config = dict(
    n_experts=96,
    d_expert=96,
    moe_layers=[1, 2, 3, 4, 5, 6, 7, 8, 9, 10, 11, 12],
    balance_bias=False,
    init_std_router=0.011,
    vocab_size=2486,
    norm='rmsnorm',
    tie_embeddings=True,
    lr=0.00169,
    beta1=0.9,
    seq_len=1536,
    steps=4828,
)
Below are experts of layer 5 (counted from 0) of a mixture-of-experts language model. Rows are named router (the router's row for the expert), gate (a neuron's input weights, with its number), up (a neuron's input weights, with its number) and show model dimensions 112-223. Each number is 128 + 24 x the weight over its row's rms, rounded and kept within 0 to 255. Numbers have three digits each.
Before each expert's rows: "gets" lists some tokens that make up at least twice as much of what it gets as of all text. This comes from a sample of Wikipedia text that the model never trained on. Tokens count by the router's weight.

# expert 19
gets: "-", " \"", " for", " a", " ", " -"
router:109141109125087128132159141135150160130121156116115143079128138133148087172146157100137129141156075100142111098138133114117131180102097106083101141125128139097164134104149135117110091120166107151126120152137094112155162108099172137122118132140122171137129157117135078139166116137122106155124129140130093162129108145109135123169118137162
gate0:101110135139174127106142118146137137110155109128143174117128109148138159158119171139182146102102118147110117168120128155125169117113147129131156124172136116127134143093091143108127131139146099121149115170151161141134131151104112130125130145159130141111171134132183135136127115157146111159144106132134109122110173097111121128098112133181
up0:123136153147160125133112150153113164120086137146131128110164145122144127160129137111135115145122120148159134141168144147138152130135177132077129163118124108111124120150106155112139185125090114159113151182127161115161116119113117110133093110129132164087126129125164162115074127140138147147107100138145163112133168103088097113081127166132
gate1:145160138144129097128122168133150152132131109164150130126132166094114109119124142157096091139119137118074149129141123146123166114131141106172117151116112186121079126094174139131119121167184142109147149115100145183152106126130105131127078148143137095112119126173179101143174107131149113095090088118139092106081122125159104113169113149171
up1:133125152118144134074130137101097115164121138150136102083111111137136154117140104133109174129083151146110119123109126108131158138140145139122104118119092151135125137121114067137156151122119102082103094091152111145141164127118143092123128120157098176098100132163110140151144121148099147164081142146120126120133155116159103106142140157156
gate2:157137217162133126085147155120107133088142124114141123148122101126126090164163133114158114102109120173156115139119121127158141119138142168102157053187141155133123142094135112117145104128128145108115135101133137120109120098109130111140127166086105142087150159121106092111154123105158105121125109117149121070130117126095090060131115120156
up2:154125135092128158122133100157176114148149143123124134177142151141117163124113147144134123163141113109132128127133128130138157117129114143146134162105108078160115139127132130144158115098154176097125107127133193103124103141111118134153140110146137134119182135116118110128122127127108148175144151096157144145112120125100096108149137127135
gate3:158141119114131138111125076166147170122106169118114121100160107106121153134124141147120142098135127103106130108112104085125104103141148099151146126101086137109112146116132151159125122171158135113117075140116097141126140151141121108130146148124129115086153159155140114115113084122125077135110128108091158094131137141100118099101157152120
up3:119120150122160085135157119141143140149140169104123102106156146095131167118106174094135072127086095104112123149097087128144147104144113150094095151152146144086141131129141108152142146114134154141096120117125121136137179116115154143120114108110135128118146128159126171136094101141110146122088203142149127105125167131137134185144135096166
gate4:158106114093127110153132139164170106185140132133134089170150126126126144161093158116108099122165136086132120138145125147116162148136129105139131149120125122147113072150079084139164134072138144157115141145149130134133090115085172081127106101121163112110122101092117128157132123174130109130106133132124145169140075129106122100143112116153
up4:130134136068111132120119164126072071170132096112078127134111090100118099119135153101144178132137080133141173093113155143196158141112162102146133090132098128115119152148109149119086120108159169126158172094151126115150102147159154116152122160081129129117138100143123142103140093140094120133106129110138100163108123130123133103116095128153
gate5:104117175132119104093129085122157116135134115106124125139152130115146143143159111088128142118110104157118126104144094140128105109112114159136128136145103110082109147121128171121136134166127098107142126135083131141094129133131114125127098144059185121105138077127152101145141168160114123104141183174112105173070154152137157153128157120111
up5:131118168104136125124145109089119132112114132133107123185115124127127110155120095135138139100123085130130099101141143120092102099124164138123136167133133166116096086137142114087113174158108110090139134135114091154088143087137147132091078093108154143056107111141166121101141126121145107124137139147124108152096144097126091141153131151127
gate6:146112157170093141087168076124115180127152176147139160102154151108129112129153150197147124167128148147148136096119141101103139110114134152155083150119164161145147139107156154088120151083185141102154125138109118102124145093125113111105103114132101159070133128092127125133119116080150133114116126145152105167149126112129143111117157138116
up6:117138167167141123138108143153155157131151106093134093153110120121166156124156132119149131123095145128122153137113145134127156135117132108130116143143102114121122128143081141166101110160135165117096112148139151133125122129110145108144152121122101107141150155174142140099094152121068125164150100134128135117081152098109095163127125132122
gate7:131147156131137111158132173188107133168093139113168113140115182099173105142136120111111137143152138072114109096103131132134125129096077142146145114162130087113116090113153138155135107165096091140070170078118123186126110100172132112111126109131132137118123130140136111147113120145148107122141121109083111124149099117114124135171082111125
up7:141144149180165132160159151152126140108097153135141140102117091128107109112138133144132124132070153163119101085108161093097112115138131133105142130135112134139115115151142143117096149100065080149106138129123159097102092134105117103119099058134103164089153138138169160152116101117087123108117075174146104151100164101136122132130089099135
gate8:093095147085115126102082125036105128149116132107104120173120116120136170138126116115128112137142132138104141094125135105105130124139134120125119122125115119115102109124130104115145144098141114100156137154136106115145166138115169128096133112105140108093137143093131103113133121151081112135147175163122113173164146119123115167149126127117
up8:127112142128139123098130134059106095133151117113146125147137118083145175156114169066137081112166141076160146119140110110131135150144114158139133124128109118144138120110123111171140117121130110119123077099125137124134126181134140115126158146119090128109160178122168137093170125086109116111149169101118113114171123143148112130126093106147
gate9:145138158129122148130182125140134165124123128128137142111106104121082162106105095152091156133092125098111146160140130101158136174114121165095096150156156118131121125145090109102195112125170132099088148127133189160157097126128120137116099128083112095137131133127128101126138102081123161051123114135127109152145090118108121149130113140103
up9:105140120058149142120137093122158128115101164116131098117116141098098184103140126167117187085157172160098106130110142116125161114129128100131124156134146141140139136136153144080105168100125128124122165124149135126160107129132136136098095091100148115106176156110172160095092134106153143153086132124105103156142125147099121145142143122124
gate10:154109129111120154121110161134149121159111122126100126145162117159106110146151158146113168136099098119149125147104125140119147113110106142148143170098111173158148153140131143139138151107174136113145112157099094140140119130121122138178160159137173108110148095093163131109143166124128129122158096130109099130122108123124118117125120174090
up10:114125128149143127081138192118116119130094151087141114137122137173100118164113151108180079131133104115135116117120159148136136108116129109116114143158193176152132127117133139172128140134172123146105105171110117159163088184096133150130147093132093150120107131140145139139164131106123134149113148116147147126115121122140147153088119144126
gate11:124133116123145069161105156164120183118123128147112178109152116182168115162143107118140144132118111090127120105153126086153095105081077109154123152136107116155132154160144126129138122175098135129116126131090136121121122133148136127135126122127170134106134115122078127119103113124136127073179112167113116117115134061109135112121129142172
up11:124107135146178144156116128145098122145112129164127127110128137110133135126103112135106125116157188139123129135108088079130129118122098131136115117113082152164133149117148145125117145155057128131126141112065122151096157100124146141083131098120099108126124186137149158138120132132173085087122090139106167139112135148084103133150182129150
gate12:126106158127132115127116106118132114081112114136134108157110140096096075133100137125167117132121142121120124118082142150137153126129116143094153129127118154114094144102147136146158137156097120150135141159104114107112138139073103136082099129085127114057113140136108131171102151130109124112087138135112115142107112122132123149133105093183
up12:101088104115158108128147097145190170091123137083087158083145097117137104126107124132166115128104093148088116129158144130168104135095129133121200145117159121133149106137121110138134140153122142133187132121119134156150125118150111119133117086122134118106113113121139127131165169095130125158164106150151152103152095144131154147111160108172
gate13:133114163145099088113145146123123112161138077142076081135108154169093104097151131078156124066151093163154111114099121118124113139162189145174143134173120096150131140161104095169140121153163131148084123158142152160103056133151129122161121138088151109118163100131114113135141121122052154118105149140145146122091160144173123121105116141133
up13:119094110144126111120147137104139134127096155147114131141132103183098101112131157086122093082143116140125132138132083168135119142132150122147134131191099155154115142191069117147105138141149121143111124128111124144129126107112136158121119107109132119116137119129142162166129121138120106123140152180108144084097155137164152175129164145165
gate14:120157160123149128187120138112131117151133109114135157095181108109158155122154114083147134144073111152138113148151149113157113154118111174131128124160128132123088143128125118134163128148126139172102155136145127068146142147113117137130128143106141105085084111149183123146158113092088145085128134145129071136137128127152123147103101172116
up14:147121131136132130095117155117090140146130109157128198176121115086152130142118113132096090111141147114139164099116099118136103106083099120133140148124127132156120145137114139137132127119164091122112087087129083165102122130143108166121130160109104169122102138159138115158175117120090133122121087149142152106162159117120179174112136143182
gate15:154114095099125109136145128112104163116117118154110130121173127135107126109131157170107125099120119142147095127081142138114099114106126124086113176103173151139135121135165129125148161109098146117140154159144105148150118162158157163140127151103141093136137132104132094159103189120143138110130130104161146150109150147116122151137135100148
up15:140086100085201112131099124113147170142162162114136059096170137087101124105148138145110133136115156107112098126159126165105131154117123126119104193121141158125100125127113121131147128176084154156124155146112112117126091138142148127105102091160163149145136114140150155099155125130115146086106110154123165145162087150121106157123130074100
gate16:083123146133126109086157133108142138183134129124118155085140131141099140116154130110133127094100075115103104114149143107128145154121138146133112143189170095161154111116118104138171120082176160170107084149124142160156126132125138172138121123113119118102088099131124129114108131128103116153156136145147116147134145144132095153107121111077
up16:152136117121125113132146152097162111105178108126112143123128148170096183113151119110115131115140109130115116169109107126138119126156146181181127120139131110142127090102117110113119120114190131116164123077137128161166110155151104119161111150085153093100075117106119174118135185131114095099145105132161121172115136156184077135130147132083
gate17:099115133121153165194140163134163127110161130114138171089170121140128140153134147146123097132137128160163124109130134162153148179136170138115116062141113119100108131115148133146082120113103140124091118108152108102130086136151133098141169093110128118134106130136139097101137172145103158106118138121161134090132141153115135096132123151071
up17:153174115136141110093126134148122150107115138133141136123102122099122118133122090074118157129104125133084135161090105097136144105103137135108125158139108122153155138086121131122187098122145122111104127140098151145136085130104129165134088152132135137117149130092141144148128156120167167124117169122113105157142147104102159095104144108181
gate18:121121152078141104114131129110101123070146103141115142097116155091117124098102142133119116085148114154135102100157116142108150136144138182138133167128128074135138098103096127090125142107168146163112075120155178099122091107089124139119089141123147069141126115092123118107115151113128145077111107111137134118088128132138103167140189127122
up18:155108127139087130099092134110153113084102133075101113110153131110131120087113103145175112160142145159133093139135120150094138154099141147139117135149063128166113122140164127139098126159130152121154144071125126133108136154129119125114098139119100133122130146100151150099091134113149128093113130141130135116140177112116096101120126142108
gate19:118129146122136111168174160156097133174088105116138089149100134103139113132146142113133123159091127128088105087158097074124123140101111120075159126137109103111133163124110152143112113147112155094133139141093155125074137155152165122117132143141135141176147138084118122114092165109129131136144175122119134110101121114122139186109147135129
up19:153137140114138105106122127131124116109096175150120149134107117101110141154120137144121117085134130092129140131081135148126143105133122126137148140105107157113163079129133066115142090160176140116146094144119130096128123130102129098113118104144104145095136148099108181148122145139133144113066136111155128119181152149101096090145107130104
gate20:105110129132140106116132143132091105092079152118147142111168127113124125122130127064110110140121095140128106115115155125145152102178192123122115153106146152128147105161084107104113130092147161129142121151112114112140179117105115117090102114088118149132125115101062124127137196118141154141073126132148092146116122142063128148178105124149
up20:112164153160152090111124154144127091098134131119170128097160099070163096116104107102084175129093160170133109113128143123114130127138123127098156115124102158126130082125131141159058119121113158116128144108141147141124139133111097126116117144104119156120086106085101129126132117118096143117123109127126140116089176132140147141106107130108
gate21:127136109121155122138114142103160174131115127115122132136165139114133114083088137138133143132098082131131124095117115133115098124106125139132126108127124094142120130063136113103089172120084115078141135147110106139159159158102132126139108118127113142102114127168099167102062140100126109113131082154171186108114148095095109176158133123119
up21:120111120121164152210126130136175180150118123129103134133146194128124088087132121137112108123135130121164149125149103097087144102143151151151125102087092117102118132100117114144126124132094109112092110121128171114105101137140126115114115109091110130130101088130159131150114159124122140119162146150129148083098130076111124177127120139080
gate22:164106132160136104090139124135108133161085134119101101161110121110099117127140057137139146131110134115115135139096151154141091159150057122133121152105136112113116107160107148129121101104137101147066164136130095168170108129095097163143107173097117141145132130170114146132124123118084111113144128109110110150137133100143130142142138095152
up22:131083103127135118146101113122134165113147122177151131124162137160151142124102167092114099149133133124136123093124099119151135107105146104130161159183159176092088135135110141120132148162097136117160095101098092127101134103128103130118145083129113128057090106102136165125099137125129153125132158146161172136103117087138090139153156134123
gate23:087081154136168115128099101147160094093117134113157144086116152146156132123099147093149084147109172117102088112094090120148126061175154127117132136122130176122113148120154124147135158159165137165131113156133107116141131133147069109136139109083120087125161179126124144123121156098147173131096154106135123089130101097131078123149095169122
up23:075155154159106112122154135142162111153130128144135120131158155167087184121155074158141144095103097126142101102166135109127164137157139144115114100171082127105116153127184099129112127094179150145110145162110140126151111134111161149138116105101115125120111114109167134117163100162122121109085095113139106127123150126130111127104135089120
gate24:146161146114154114156110168195157163108139114121111175122101172136150077129142105124158160093099145149099126096120136081118114147134092162159154127123067177105129137120142156122123115104103170138137168092089151146097108154106100102088137142095124140122148149119112124105064105119100077124126079125109130134134118134133134117127174141144
up24:143151122158126126099101133134136157083112113097171138104159115115118159112155129143138093155148169108115110134126119085124150143124117108151153139154128170129152127090172168134104118139133118138107165078137097169106115156132104133124125099078066080088117177103117139119079131143118125103102073137127081117111139145136128106144104104134
gate25:167107114075155109140101122103136123151129186128160091155167125111150166149166157127129104146128110111145132085097114142155145119114136121132144121113089119163132120127113167129156144153132109107092160173156155112140161115151173103143142179075169141126110103127153112133114120149156102157130160120097104161131144097126121144108098136130
up25:105145136097095133124120126153108115148118120115083130162150098130132163123150153134166080110152112155172148106146107195092139168074156102110163131155111113152115142144163151136117142125106110110139135117185117117143111116128145102117110074151112114127101126132126120143116126122117152139115147132143137095144099183147079117168095077168
gate26:102102170153115104138121133138114109126111147129170153106146084146097120144098124113094146142145099183163137155098146161112117124144077146110159111153148137121135114130112146085134096118134126119163123109095127142145213094109087135124109134124100110169156158167091127095094072111179159107092099153103134104124107085124103157134145114156
up26:120128083144107104116190155091103134147145093135165114169133138104139158079141093167102117134121116088118139106124084110136157140159138125132114161117133123142121129121157139153123121118130125161086155137117120152123126148141138182127121110129141133115157103075121155139116168175140127153113171120170093184131079125171098145129084134104
gate27:116122138135170126138135127163135116141138123139103135120108131096123110117169094116156149147120154100134116121118153152161122095135121131166121164116120175112144098136126064183100119119139117153133117110167131096121163086157109132073111149119127100139132113150103167104110142105145104120108153129096112106111152124120092141090125095092
up27:099115136143147127105127144110099132094130098136180131113152126110067108142121125120151125127144140117103133150135141137145116101115139111121148080127157132097138180129135170137093152163105117118155187149133145129113120118095130100147161091063133122138132136112123138179155169125127135161133147141151050110143088127166156080128132172124
gate28:099118086130116161084136093088102130082110125137095121129120085136155080153128145153115142147123122103154104109093125149115092141161158137137120120170113142158118110100140130132145148087094121132169138092098130167142115145109084132132141109096130121150072136153128125131141085154170142117100126160102101159139138127136169095111132100115
up28:132139119144127145166092132113109131119124135110127150146152123178128122186143135131135126157135118158137122123136097129110158116191120131124134076098104127115101110099162115137151098147118147116126129117077113112130172089149120136158122174186086127076147133149110120161090116110162145142121159131129150069153095142143098110122148140118